From a checkpoint of a small mixture-of-experts model trained on Wikipedia: 12 layers.
Below are experts of layer 3 (counted from 0) of a mixture-of-experts language model. Rows are named router (the router's row for the expert), gate (a neuron's input weights, with its number), up (a neuron's input weights, with its number), down (a neuron's output weights, with its number) and show model dimensions 0-127. Each number is 50 + 15 x the weight over its row's rms, rounded and kept within 0 to 99.
After each expert's rows: a language model's description of what the expert responds to. This comes from a sample of Wikipedia text that the model never trained on.

# expert 34
router:68 35 66 65 61 49 38 45 75 51 74 46 28 46 18 44 83 47 57 49 64 38 44 51 44 50 51 76 26 34 44 34 69 64 50 49 24 46 62 59 51 32 44 61 58 49 36 85 80 44 62 28 69 63 64 40 20 73 56 47 37 69 66 67 25 62 37 54 92 53 25 47 47 48 22 43 59 64 61 34 59 62 37 77 27 71 65 29 36 41 46 29 56 59 60 35 52 49 42 40 64 33 70 61 70 53 51 49 41 58 52 79 62 52 50 44 60 26 61 41 49 52 53 57 48 53 62 40
gate2:52 24 33 73 61 39 47 59 75 53 52 56 60 52 32 45 35 31 54 30 87 38 24 48 62 67 99 34 51 44 45 62 56 52 67 41 61 53 54 56 67 53 47 47 43 40 62 40 47 46 64 61 49 60 79 42 64 51 49 53 42 61 26 24 32 46 51 65 60 56 40 52 32 63 56 44 77 53 27 78 71 61 27 36 50 44 42 61 72 64 59 44 36 86 52 53 59 55 49 59 72 21 50 79 44 57 65 54 73 44 47 52 59 51 45 29 59 61 43 54 35 65 55 68 19 47 78 15
up2:50 34 22 60 44 26 61 71 65 34 53 46 56 70 30 31 36 58 72 31 74 54 37 69 65 66 77 26 52 63 53 58 56 30 46 58 68 69 33 27 45 46 47 31 35 49 61 34 53 45 74 45 37 56 78 48 52 45 44 35 50 47 33 15 48 38 62 79 62 47 65 57 42 44 49 27 67 35 22 70 61 66 55 40 56 43 35 65 65 74 65 63 55 70 42 64 77 60 55 61 67 22 38 56 38 52 49 36 67 34 42 54 41 68 59 23 43 46 43 62 47 69 68 38 22 29 55 29
down2:47 45 16 39 44 35 77 68 34 73 32 46 36 67 45 60 33 53 42 38 59 48 33 53 44 51 76 64 78 67 60 44 65 29 41 37 56 26 52 45 77 46 54 46 24 56 56 35 57 49 75 66 29 46 64 52 48 54 56 47 30 71 34 42 39 56 69 47 49 49 65 43 25 24 49 33 42 51 38 43 59 50 47 30 69 42 59 70 74 92 54 40 27 88 64 58 81 38 64 72 59 28 17 57 66 51 61 56 61 54 77 51 52 37 41 51 52 43 28 51 38 46 50 37 44 73 63 46
Month names after "On" and verbs like announced, released, signed in sports and media career histories, e.g. "On April 15".

# expert 63
router:63 26 50 52 63 65 29 51 76 64 68 52 22 34 55 38 62 46 06 63 70 52 51 27 29 58 56 71 35 57 46 48 59 65 48 37 47 38 72 51 92 52 66 60 63 23 52 58 56 31 55 51 66 46 43 52 48 54 40 46 54 66 69 69 31 77 22 24 56 65 38 54 63 58 38 57 62 67 74 54 59 50 49 50 33 72 80 49 55 16 36 25 34 57 50 50 30 38 51 49 45 48 70 63 63 57 48 55 61 86 59 76 58 30 47 51 53 47 44 50 46 38 30 68 62 52 61 32
gate3:34 38 49 38 47 46 45 77 60 34 68 53 41 41 63 41 40 25 28 50 62 64 71 48 36 46 55 61 56 54 81 40 51 43 44 55 52 71 56 56 66 67 51 62 44 13 65 82 48 93 33 61 33 56 79 88 25 44 36 31 54 70 47 88 60 71 40 48 37 49 55 31 50 53 61 35 59 40 35 67 49 41 68 39 55 39 31 74 63 48 35 56 36 53 58 60 38 54 62 38 75 29 44 51 54 31 45 34 53 46 27 55 57 67 57 31 60 66 46 38 32 53 52 77 61 37 50 21
up3:40 50 39 17 57 38 58 59 50 66 29 48 21 26 56 52 54 27 70 50 40 39 52 50 45 43 26 28 65 59 47 32 47 64 56 60 65 46 40 50 48 49 43 34 48 62 40 38 50 31 51 31 72 32 54 28 68 64 45 49 54 32 79 64 41 59 68 36 75 50 48 82 73 59 56 40 53 50 47 22 29 53 42 48 47 63 31 43 62 81 75 21 52 51 60 52 74 34 39 61 43 51 50 48 53 71 53 77 23 91 37 32 50 48 36 50 41 58 70 66 57 82 47 47 45 34 81 31
down3:36 63 21 43 31 24 37 66 49 48 55 45 66 45 09 33 51 55 34 61 67 50 58 14 53 30 63 57 48 33 57 47 43 72 37 56 76 67 64 58 40 62 36 41 59 44 69 54 40 54 32 66 50 85 23 51 61 41 53 53 28 45 62 66 64 34 63 47 70 40 28 73 47 41 56 56 53 51 65 68 56 82 67 48 55 41 62 86 26 46 63 45 67 33 46 39 40 40 34 43 66 49 35 67 65 37 35 48 43 65 67 64 36 43 30 54 40 46 42 18 36 61 22 48 48 47 38 81
Last piece of a field label in infobox lists before a colon, such as Nickname, Producers, Designations, Career titles; also Genus, Location, Coordinates.

# expert 31
router:71 36 63 78 70 67 37 26 49 70 64 52 49 47 42 64 62 40 47 58 81 33 29 23 32 47 68 64 38 32 40 54 61 57 76 47 32 33 41 63 51 30 55 56 70 39 28 69 52 42 26 55 47 61 51 25 19 54 73 50 28 73 57 62 28 60 33 44 68 84 50 45 73 69 46 61 45 53 47 35 56 85 37 55 46 69 51 32 25 39 35 38 52 45 55 51 47 37 31 45 44 48 56 73 54 59 79 61 74 61 65 66 63 39 64 52 45 31 47 40 37 26 43 56 46 53 59 25
gate2:50 61 52 65 51 55 68 43 49 50 61 63 68 43 36 62 60 55 41 48 67 39 60 32 42 67 19 56 57 40 54 59 43 42 53 58 42 65 38 76 49 57 54 58 64 42 31 71 41 44 09 49 40 51 40 30 61 52 64 33 36 57 48 42 46 21 31 44 41 86 45 58 79 43 55 50 45 31 38 63 73 74 48 52 57 56 50 67 13 56 54 53 40 60 44 48 41 23 63 44 51 25 32 41 57 44 58 70 54 39 30 44 65 24 63 84 53 13 54 54 45 07 19 77 45 69 33 47
up2:64 46 54 27 48 41 23 51 43 49 40 43 34 58 53 52 34 42 51 40 43 55 40 67 51 22 90 52 56 63 48 40 60 57 55 37 58 39 55 36 59 45 44 53 43 53 75 37 53 65 86 55 59 61 54 68 34 68 41 66 68 36 55 53 60 76 69 57 60 20 47 36 29 50 52 40 40 70 61 27 46 16 38 63 30 45 61 37 83 40 49 48 49 46 63 49 54 73 41 59 40 80 62 64 42 70 47 24 57 60 79 66 29 63 42 18 45 84 50 44 61 73 74 21 51 28 59 45
down2:28 36 50 49 89 56 54 55 36 55 62 82 65 61 55 56 70 40 49 54 59 17 52 34 45 47 48 77 44 39 39 49 57 62 63 26 38 52 40 47 79 54 56 64 67 40 45 34 73 54 39 37 57 56 53 52 36 67 50 68 50 68 67 64 63 60 44 40 35 34 53 30 63 38 48 30 45 99 41 39 34 34 46 51 58 58 62 45 25 39 54 22 52 45 51 47 31 58 43 47 42 42 74 46 58 66 18 69 44 66 48 56 62 14 35 48 36 47 53 64 43 52 76 50 75 69 78 22
Word endings completing a long name or term, often in transport or organization names: Railway, Railroad, Communications, trains.

# expert 40
router:67 42 73 66 51 57 38 40 46 68 65 61 34 29 46 64 59 40 58 69 68 37 17 32 47 31 55 63 23 53 46 60 46 71 57 56 36 37 57 63 59 16 50 80 41 51 47 59 63 45 43 18 64 58 38 43 46 66 36 59 33 56 75 58 26 74 42 36 74 64 46 26 60 58 32 58 59 55 86 36 67 55 35 79 25 41 49 37 34 48 15 30 34 72 57 41 40 40 40 56 59 50 66 56 34 45 50 42 60 64 53 53 60 46 15 51 75 33 76 50 44 43 52 64 55 47 68 31
gate3:55 60 45 53 28 57 60 51 25 51 56 68 30 31 63 23 54 40 51 29 51 73 37 79 53 52 30 53 49 55 52 47 55 61 41 54 55 61 51 40 21 42 33 39 29 76 60 58 40 59 71 15 63 38 30 69 53 46 32 37 53 52 84 60 43 47 43 34 56 41 60 31 42 39 44 62 27 49 87 71 50 65 59 50 44 42 31 54 98 53 47 42 56 48 34 60 44 46 59 68 40 67 50 40 35 36 30 36 41 38 41 17 36 39 19 37 69 48 69 52 73 55 25 61 31 29 45 56
up3:34 45 55 25 66 36 56 52 60 52 55 37 78 91 37 79 52 55 37 66 64 48 56 41 39 80 49 31 57 46 35 50 41 48 45 45 56 61 50 40 56 66 51 45 63 68 39 47 53 29 59 85 45 45 67 24 45 31 59 39 50 49 09 65 62 70 60 44 41 67 64 52 79 30 50 23 48 43 45 34 61 17 46 45 49 56 44 55 20 59 70 65 54 54 69 70 57 41 43 52 36 35 50 58 68 45 75 64 52 47 45 67 60 86 69 54 22 51 35 43 23 42 79 46 42 42 33 53
down3:58 34 82 45 43 49 36 81 58 70 50 37 72 56 71 34 41 50 42 66 66 49 41 72 88 45 50 37 47 72 49 42 41 40 62 59 25 51 62 59 61 41 47 57 42 25 58 38 51 56 60 44 43 50 26 63 80 29 39 46 47 63 46 33 39 34 40 43 35 82 40 24 33 48 25 29 76 70 41 39 62 69 57 36 25 54 65 38 50 51 51 81 62 58 40 65 74 19 45 17 39 52 60 52 36 53 54 47 35 52 44 67 35 80 55 47 51 53 61 26 76 49 49 33 64 59 41 70
Auxiliary and main verbs after a name or pronoun in plot summaries and narrative, e.g. "Vivienne is", "it was announced".

# expert 9
router:63 58 65 63 46 52 48 35 64 55 44 50 48 57 53 61 64 35 48 55 70 33 38 51 53 23 63 44 46 56 61 62 69 59 56 46 42 31 49 65 46 30 64 49 54 53 31 58 62 40 26 52 58 65 48 42 51 59 63 68 61 49 56 64 25 81 12 20 67 71 16 50 52 46 20 51 54 67 48 54 70 68 09 38 20 75 56 29 26 54 45 26 60 48 41 15 57 34 47 49 68 25 61 65 60 51 68 46 57 73 69 72 53 41 54 58 57 36 33 37 48 26 36 48 68 69 74 48
gate2:35 36 56 47 51 63 39 36 42 66 71 53 30 29 28 45 33 39 34 61 63 46 29 57 59 33 60 72 39 52 36 64 46 67 85 59 53 51 55 59 74 25 70 82 62 69 22 49 67 40 52 62 63 47 24 31 26 54 70 80 51 57 55 43 25 58 59 39 84 82 34 57 62 42 49 71 66 69 44 40 44 38 33 70 27 66 67 46 41 45 40 49 28 41 56 57 50 39 49 13 22 62 71 57 40 56 66 49 34 37 57 55 50 20 55 45 57 39 49 42 59 56 45 43 57 37 34 44
up2:70 48 51 42 61 67 47 68 54 53 63 75 59 64 62 67 59 20 38 49 44 37 26 33 57 60 47 74 61 62 22 36 57 58 61 35 49 44 68 69 56 37 45 39 49 78 58 35 47 45 60 35 67 30 27 68 44 37 47 66 34 33 58 60 38 71 44 24 82 37 32 79 16 58 63 81 46 60 44 62 23 43 31 52 54 69 68 65 51 69 88 60 57 21 32 35 58 29 58 48 40 34 80 27 32 42 55 46 44 59 49 58 27 58 45 42 53 39 40 46 53 44 53 54 39 48 67 44
down2:67 61 65 45 41 24 42 58 43 56 43 29 54 42 27 42 38 68 40 53 49 69 33 61 56 51 74 34 47 68 87 60 49 35 44 68 88 51 64 16 45 37 36 13 45 22 57 39 65 70 44 45 29 51 60 61 56 52 53 47 69 30 48 18 38 29 28 33 32 50 39 39 24 34 60 39 45 50 68 61 57 45 55 48 58 57 85 37 59 61 62 74 50 87 48 62 65 52 59 59 33 56 68 64 75 54 44 39 53 48 34 49 42 71 59 53 38 56 44 58 60 37 61 76 27 63 44 56
Opening parentheses after a name or term, introducing dates, abbreviations or translations, e.g. group (2012–2017), League (NFL), Eboracum (York).

# expert 55
router:68 29 53 58 68 58 35 57 59 75 74 66 36 30 55 53 64 41 30 54 79 36 47 52 27 44 49 47 26 38 48 64 72 51 62 14 46 50 85 83 66 50 66 72 69 31 45 48 51 50 51 46 76 71 55 55 47 61 61 52 39 74 48 60 55 55 43 44 59 56 21 51 52 67 48 61 77 76 71 18 63 60 38 48 26 59 82 42 44 34 55 43 43 62 55 36 41 44 42 31 40 39 76 69 54 55 60 38 57 49 58 65 65 48 47 45 91 37 69 36 44 54 49 79 58 63 56 54
gate5:81 31 50 58 53 33 40 73 86 63 53 51 51 30 60 55 70 71 64 37 41 60 65 42 42 38 62 34 56 47 47 80 41 47 50 64 44 37 48 47 53 57 67 57 78 27 60 53 24 75 71 46 69 67 48 64 57 86 56 26 28 71 22 17 61 50 73 50 42 52 58 21 51 67 58 43 50 64 77 39 43 40 48 70 60 61 35 40 62 37 69 27 53 54 52 45 12 52 54 59 28 65 66 24 45 41 21 40 57 52 38 44 42 43 77 43 54 42 56 53 57 61 62 54 31 43 46 48
up5:30 70 56 56 51 75 56 27 33 34 51 60 39 54 40 55 33 24 34 79 54 34 28 59 53 49 42 69 47 49 50 26 53 49 59 30 49 57 50 51 45 41 35 38 24 63 41 57 88 29 28 52 43 36 33 29 48 35 49 69 67 29 77 88 36 56 48 43 66 56 42 61 50 34 46 79 47 42 33 59 65 69 47 42 35 47 68 57 25 54 26 64 34 42 49 45 73 50 35 28 64 35 42 78 65 63 81 54 51 52 72 64 69 38 28 58 57 44 57 32 44 27 43 58 72 69 59 48
down5:59 54 57 59 58 67 39 47 45 46 83 31 40 71 29 54 74 36 46 47 48 43 26 34 57 38 66 62 39 56 49 47 88 64 50 40 31 66 52 47 62 42 53 57 60 53 55 72 53 63 15 33 67 65 23 57 71 77 45 71 53 57 57 52 52 71 51 56 66 82 34 60 58 57 40 50 55 45 69 40 60 50 49 68 06 65 62 30 33 37 35 68 66 46 47 68 45 32 54 39 41 49 49 65 62 62 64 59 62 62 74 66 67 37 48 25 52 30 57 15 18 46 26 58 57 41 72 45
Table-cell pipes, spaces and label endings in results tables, such as Registered voters, Turnout, Rejected ballots, Review scores.

# expert 16
router:80 47 56 77 44 65 29 43 61 47 36 72 44 43 40 43 35 30 49 45 85 37 14 61 52 30 40 48 38 49 37 42 69 59 61 56 40 41 40 87 52 54 58 71 54 63 39 47 53 45 45 30 77 65 50 24 43 81 60 67 28 57 49 45 48 62 54 51 75 56 31 47 57 66 46 44 61 72 33 35 67 50 36 44 35 66 56 29 41 50 02 31 45 51 54 26 31 44 40 54 49 32 75 44 62 49 82 58 41 62 52 80 69 37 61 47 57 64 63 44 44 55 41 52 52 68 70 27
gate4:47 37 43 54 40 62 64 54 67 40 57 67 37 27 42 70 56 53 25 74 51 61 56 35 43 64 53 52 33 38 58 44 75 55 74 49 44 40 74 34 62 39 59 45 88 34 29 54 50 44 58 50 53 53 40 60 38 45 48 64 53 55 68 58 43 60 27 53 56 60 50 36 44 80 34 64 62 61 69 58 64 69 31 68 47 77 35 22 58 24 62 43 25 73 54 46 70 63 44 34 20 30 51 63 67 47 54 76 65 79 78 51 51 27 26 52 80 62 66 34 27 27 43 46 70 69 48 53
up4:48 74 68 40 69 60 37 37 68 63 57 82 56 35 27 44 24 36 18 23 59 74 26 36 59 48 53 57 49 50 31 38 59 56 29 70 48 64 38 60 50 59 53 74 36 58 51 73 43 66 53 50 28 69 68 81 30 59 18 36 51 63 58 35 68 31 52 76 74 42 55 38 60 41 43 64 36 25 54 55 35 45 59 33 55 65 58 45 66 74 33 73 34 61 53 53 40 70 70 36 43 53 32 44 60 52 75 69 39 38 35 49 30 38 56 54 35 68 49 41 26 57 59 43 53 38 75 58
down4:33 63 32 50 67 40 72 72 36 60 30 57 79 62 59 58 53 48 59 39 20 38 45 15 43 59 45 45 59 48 42 76 32 35 46 45 50 66 69 32 29 27 62 53 48 48 42 66 73 79 88 68 44 48 41 72 41 42 57 47 46 53 63 47 56 22 47 56 49 46 41 48 32 47 43 42 46 51 44 37 50 51 48 50 51 56 62 80 31 35 78 79 81 37 50 48 58 64 37 64 32 78 59 64 52 62 72 48 31 59 68 38 23 51 21 46 45 52 35 34 45 61 25 37 21 29 56 67
Thousands commas, decimal points, dashes and digits inside numbers in election, sports and statistics tables, e.g. "14,682", "6–4".

# expert 29
router:50 47 42 66 53 51 44 40 76 69 57 48 52 53 53 34 53 22 38 74 61 39 34 37 46 37 45 42 45 42 41 51 55 66 69 39 30 40 39 62 49 29 72 91 48 57 44 64 58 23 53 23 58 70 51 43 25 49 33 61 41 74 74 63 25 82 26 41 61 58 48 25 50 60 31 52 64 56 58 23 63 47 38 67 36 56 43 25 39 10 40 44 45 63 56 48 64 61 36 48 55 26 73 48 60 66 56 49 58 61 47 74 66 54 45 61 68 20 66 43 13 60 49 58 56 43 51 22
gate3:51 50 31 38 32 58 36 53 49 40 77 56 57 75 57 29 73 52 65 74 50 30 39 75 63 40 55 43 28 46 43 38 45 36 53 56 49 64 28 37 41 43 60 68 72 59 36 24 40 45 45 33 47 33 55 53 28 44 30 54 54 40 90 54 36 99 33 36 65 28 51 35 41 50 60 38 65 53 55 37 33 52 68 59 59 63 38 30 52 41 63 66 72 48 68 54 61 58 36 46 29 27 44 44 25 65 31 45 65 49 32 54 73 35 84 33 26 68 35 51 51 65 57 50 31 48 39 69
up3:48 60 53 51 44 55 40 70 57 48 80 52 48 76 75 50 74 66 39 81 73 39 58 52 55 28 32 34 28 56 31 35 70 43 51 47 31 56 33 53 43 43 45 60 76 65 39 39 31 37 26 47 50 59 61 40 40 35 32 45 51 53 88 64 23 86 15 39 50 54 55 55 59 32 50 23 51 42 57 41 30 70 64 35 70 66 22 59 38 32 61 54 55 54 66 39 57 32 39 56 59 45 54 42 68 31 37 44 54 42 13 59 62 48 78 69 34 64 58 38 54 40 59 42 55 71 41 28
down3:39 40 33 70 62 65 46 52 38 48 25 54 60 73 36 46 40 50 24 55 41 69 29 63 47 36 59 26 53 59 83 55 49 54 46 40 75 41 54 35 40 91 34 47 37 76 53 60 29 60 81 54 44 62 91 49 54 57 34 49 42 67 25 60 65 48 55 56 56 52 59 41 23 61 68 39 41 69 25 52 52 59 42 71 60 34 53 60 68 57 38 39 45 44 55 75 78 39 52 75 63 31 21 39 45 37 53 59 80 48 25 39 61 67 80 42 41 46 48 38 62 65 68 55 39 43 33 45
Opening pieces of nouns right after an adjective, mostly Latinate stems, e.g. "appro" in approach/approval, "imp"act, "sol"vents, "prog"rams.

# expert 4
router:80 63 61 66 69 43 26 55 70 50 47 63 33 38 42 41 59 46 53 37 67 41 33 46 54 43 56 73 38 40 38 72 63 54 52 39 52 44 43 46 59 42 50 70 51 38 32 69 61 51 44 21 93 50 56 40 33 68 73 65 45 69 59 45 51 55 42 44 83 59 32 42 53 51 30 57 50 80 64 48 51 63 56 51 36 61 78 25 40 44 05 33 57 65 48 27 46 57 37 43 38 43 72 55 64 59 67 64 59 66 74 88 78 33 44 52 72 28 59 39 40 65 67 65 57 38 60 44
gate0:33 59 33 60 48 44 72 59 74 59 40 41 58 64 59 49 51 60 29 30 51 74 46 35 50 67 51 52 84 52 67 59 28 45 45 64 57 45 42 29 37 66 56 28 61 31 66 46 41 36 46 29 51 37 61 60 46 70 22 34 75 31 24 31 67 51 41 64 23 44 73 26 44 46 37 60 35 38 47 53 34 25 54 28 78 31 32 51 52 38 46 77 52 16 40 64 40 74 51 54 66 64 35 72 32 55 27 52 41 51 64 40 38 35 48 57 26 67 36 38 46 67 57 27 38 24 55 69
up0:52 51 32 36 57 51 69 48 36 43 22 39 63 63 83 60 44 49 08 52 55 46 56 34 53 90 49 38 63 50 52 47 48 61 53 53 28 48 35 52 44 68 68 49 74 30 57 27 55 37 44 32 51 54 70 57 41 52 41 44 74 26 38 43 69 35 52 59 55 38 47 20 40 49 68 52 49 59 41 40 60 62 56 27 49 47 40 28 59 34 77 46 37 42 21 43 48 41 74 69 54 55 50 74 61 68 42 47 51 68 66 29 65 19 73 50 46 50 17 66 66 54 41 34 42 32 61 95
down0:37 66 53 63 47 54 55 34 53 71 47 36 69 65 30 54 55 36 19 41 37 39 36 40 73 70 47 34 61 40 46 59 53 56 52 46 51 64 40 33 39 23 41 62 30 74 53 39 16 63 66 27 62 54 53 40 40 52 33 49 19 52 73 58 19 46 63 63 35 54 42 43 68 65 29 60 54 73 51 44 64 37 34 50 54 38 68 58 20 39 78 19 51 27 77 53 63 75 56 72 52 73 66 64 68 34 26 67 60 50 43 61 39 80 68 74 43 55 38 42 68 60 65 36 52 54 43 48
Commas, dashes, pipes and word pieces within dates, scores and table rows, e.g. "August 4, 2022", "2013–14", "semifinals".

# expert 41
router:67 44 63 60 59 74 16 58 63 68 55 68 50 35 58 54 69 34 57 64 54 44 35 53 42 18 48 51 39 33 35 42 40 65 58 34 26 32 55 64 56 38 52 52 54 37 51 48 62 55 57 24 81 75 27 48 35 52 59 77 45 59 84 52 42 76 38 41 74 55 33 27 51 60 43 61 66 77 58 40 82 50 40 58 41 59 54 19 36 48 41 33 62 46 62 20 21 60 40 47 56 44 78 42 61 65 48 49 53 59 66 70 62 52 55 64 59 56 72 05 33 56 48 66 59 53 57 36
gate2:67 59 67 38 37 44 33 41 99 56 64 43 60 48 69 50 64 54 59 47 37 68 36 62 73 36 31 27 56 67 24 44 17 68 24 56 47 70 61 41 60 52 52 35 50 20 38 47 51 74 60 26 37 75 68 46 50 42 35 37 53 53 60 41 43 77 56 37 51 43 39 34 76 56 64 49 62 66 49 44 52 49 46 43 61 73 45 25 56 42 62 46 65 33 57 30 13 80 57 59 61 45 59 38 55 64 30 41 62 67 48 35 46 50 52 15 51 50 56 42 17 69 36 68 30 54 46 47
up2:48 59 63 39 44 53 26 49 86 49 67 48 52 40 57 42 66 61 61 37 33 72 34 65 75 35 35 23 66 63 17 39 26 69 19 55 53 67 55 45 54 51 47 35 50 20 41 45 38 81 62 15 38 71 63 65 48 35 38 37 53 51 55 22 41 70 65 50 45 50 48 36 66 62 73 51 58 50 59 56 42 46 47 34 55 64 42 29 58 47 57 45 67 31 57 30 18 75 63 60 64 51 53 29 60 63 41 28 56 60 53 32 43 49 63 25 49 51 55 40 20 75 46 57 15 42 41 51
down2:44 42 66 59 43 52 29 20 48 66 51 49 44 65 66 35 41 75 54 62 18 57 51 70 59 37 40 41 69 56 78 47 17 32 29 62 66 66 47 39 35 33 40 27 47 72 39 65 38 60 99 54 27 43 60 34 66 47 36 28 66 64 54 49 68 67 32 43 51 30 47 33 28 50 55 36 52 59 68 53 32 62 44 54 52 52 27 52 78 58 57 42 48 28 44 62 52 55 74 53 54 50 54 48 47 54 45 32 49 52 53 57 23 58 52 60 22 69 51 30 44 61 74 62 27 60 34 38
Decimal points and digits in numeric tables, plus roles in album credit lists, e.g. "mix"ing and mastering, "0.1", "0 | 0+0".

# expert 18
router:80 26 81 70 50 73 53 30 46 69 53 65 41 42 23 49 61 39 55 46 70 37 39 19 44 36 54 66 21 35 45 64 52 49 83 38 36 34 49 77 56 37 48 72 51 36 27 76 47 56 59 46 53 70 41 21 48 73 83 72 47 71 57 66 54 52 46 66 69 56 48 31 71 69 36 60 51 53 51 35 68 62 33 54 28 62 69 44 37 49 28 47 36 40 53 47 44 49 50 46 48 52 57 75 58 83 75 51 53 60 86 67 64 33 61 46 63 64 52 38 49 39 51 42 41 57 59 45
gate4:19 41 81 33 60 45 50 38 50 33 61 39 75 41 73 59 26 74 40 34 36 54 42 62 68 52 52 41 53 46 57 50 40 51 58 60 33 56 58 43 48 38 23 37 33 57 22 77 54 60 41 62 55 41 33 45 50 60 58 46 66 38 46 53 48 45 65 60 47 32 60 50 38 37 47 52 40 39 37 21 27 31 23 75 55 52 78 70 36 41 60 64 53 47 39 48 45 72 68 34 42 82 43 42 46 55 83 61 37 45 64 81 22 20 76 48 48 22 44 58 69 15 32 54 38 53 38 57
up4:49 59 49 46 73 68 31 54 64 41 63 32 55 62 55 64 25 95 28 80 43 57 50 67 62 47 77 58 52 34 56 35 43 60 57 59 53 53 66 45 31 44 41 58 56 62 55 59 63 69 69 48 29 44 47 83 29 66 22 63 48 30 46 14 70 55 50 37 50 51 51 32 15 38 49 45 38 45 33 39 53 37 24 39 35 72 55 51 17 33 57 50 67 41 59 41 66 63 54 25 41 63 45 47 53 67 68 51 71 36 52 69 35 21 65 63 63 22 31 47 57 32 44 48 31 53 42 44
down4:33 59 61 28 60 35 20 50 58 40 58 49 71 52 56 44 37 45 44 59 45 61 49 52 73 62 66 50 65 41 37 69 42 54 43 15 48 74 37 34 33 59 36 60 51 51 64 60 70 56 68 81 55 42 65 49 54 53 36 64 40 42 32 81 78 29 58 76 48 49 38 60 63 50 29 59 53 44 58 47 45 14 26 47 71 32 77 52 60 44 73 26 33 40 38 47 51 59 14 64 62 47 34 61 60 66 44 39 56 42 33 69 63 31 54 56 61 58 63 38 49 62 61 67 55 09 85 59
Last piece of a short code, number or name just before a table bar, like ESPN2, EF0, T7, SK111.

# expert 11
router:51 49 52 44 60 69 42 44 85 58 44 60 43 32 46 49 72 57 51 65 44 41 25 47 46 17 72 47 39 56 51 66 60 54 65 47 33 39 52 68 74 44 59 57 49 54 24 55 60 54 52 33 58 69 25 55 34 78 75 69 50 44 61 43 31 74 35 34 63 60 31 39 69 57 59 65 66 62 45 36 64 71 34 50 14 70 58 24 29 44 24 31 54 47 55 40 39 32 45 36 38 31 55 77 51 71 86 37 68 76 71 68 49 32 46 41 55 39 48 56 46 26 46 44 51 71 76 38
gate3:59 55 73 50 45 65 55 66 43 44 43 59 62 55 39 64 49 60 65 72 40 39 86 60 66 11 41 17 52 64 45 53 46 58 77 43 43 66 41 59 77 53 46 50 51 48 27 30 63 46 33 52 45 63 75 62 68 70 44 69 84 38 45 53 54 66 55 44 37 37 78 19 64 44 79 79 68 51 32 56 48 22 49 62 37 27 18 48 48 53 61 42 36 43 49 41 50 44 39 08 43 52 50 55 53 74 34 48 53 61 49 30 40 66 52 38 63 62 45 66 52 42 34 52 22 62 33 34
up3:36 35 67 56 52 28 52 61 47 46 43 55 71 61 37 50 65 55 75 57 39 30 58 52 55 34 57 41 47 51 41 60 40 45 41 61 77 55 52 44 81 27 35 44 42 44 33 64 49 39 55 42 61 24 73 52 65 46 62 77 52 41 50 85 50 57 53 68 39 42 50 13 65 40 67 60 27 40 53 45 71 27 81 65 59 08 60 48 70 34 61 65 56 56 38 54 56 41 39 70 47 57 43 25 57 54 53 56 73 56 55 11 52 65 50 30 78 58 58 58 65 16 63 24 44 71 36 24
down3:34 49 19 62 45 55 49 79 35 64 43 27 58 65 38 38 62 60 52 49 13 39 66 51 41 50 63 55 60 48 45 72 53 78 53 61 48 51 47 33 41 50 38 72 50 47 47 43 25 42 52 46 51 53 40 53 41 48 26 42 60 35 31 54 49 74 57 48 31 51 68 75 53 51 68 71 60 16 37 47 61 33 48 56 48 56 39 53 37 68 19 32 48 36 52 63 66 46 40 83 45 77 04 70 41 38 44 83 53 48 54 67 74 26 79 46 69 60 58 27 41 35 74 48 64 44 41 35
Opening parentheses and commas after names or titles in list entries, before years or birth dates, e.g. "(2008)", "(born 1953), French writer".

# expert 7
router:68 58 53 66 64 48 42 51 59 55 74 47 38 57 40 60 55 37 55 52 48 42 55 56 45 49 35 85 38 50 47 65 72 49 64 29 43 34 70 50 54 41 70 56 78 29 34 55 64 38 39 38 81 70 28 42 27 76 51 54 28 78 56 42 51 58 45 43 79 45 34 34 52 63 59 72 58 85 47 41 45 65 41 52 26 71 60 00 48 63 29 38 33 61 50 26 50 28 32 24 42 47 73 63 74 57 71 44 53 36 66 75 57 58 63 56 57 53 68 58 51 57 29 48 64 54 59 63
gate4:57 59 27 38 36 30 28 71 70 44 75 51 64 48 79 54 49 48 41 42 39 16 49 52 41 66 37 89 56 38 44 56 54 57 51 58 49 40 75 40 53 29 23 31 79 35 67 47 52 76 35 38 74 45 41 64 21 65 63 48 39 48 46 43 62 55 48 58 59 54 47 69 38 52 65 29 67 69 37 45 45 40 70 25 39 68 76 21 33 50 56 37 60 74 30 56 38 51 45 28 40 90 58 71 57 51 48 46 69 41 46 33 56 50 60 41 44 51 30 38 60 43 75 49 38 21 59 58
up4:36 73 19 38 56 41 43 65 63 36 63 30 63 51 71 53 46 57 40 31 34 30 56 59 38 78 25 80 72 43 59 68 54 54 40 55 47 38 69 44 37 28 40 25 74 47 74 37 30 67 38 46 73 33 39 74 34 37 46 37 31 53 30 39 64 58 54 64 58 40 54 70 40 43 61 33 52 57 46 54 29 35 65 24 45 74 60 32 52 66 78 49 68 79 33 65 38 56 57 32 55 87 42 60 54 43 45 43 61 31 48 39 48 56 69 38 37 44 31 50 72 56 66 33 31 27 48 63
down4:29 29 23 53 39 38 56 48 50 32 34 36 57 41 41 59 39 31 20 40 57 62 53 39 55 63 27 45 81 52 65 69 37 39 39 65 46 73 37 52 33 27 43 45 52 31 63 34 51 58 51 56 43 72 29 33 48 62 39 49 52 49 35 52 60 55 68 48 48 67 43 30 56 23 54 34 44 57 70 31 68 51 44 32 29 60 44 71 21 84 67 59 62 42 32 39 67 61 54 59 90 53 40 77 50 51 43 31 60 53 46 60 42 52 88 54 36 36 48 43 73 70 53 45 36 53 08 71
Prepositions and separators after numbers, mostly on in chart results like at No. 7 on the Billboard 200, plus table pipes.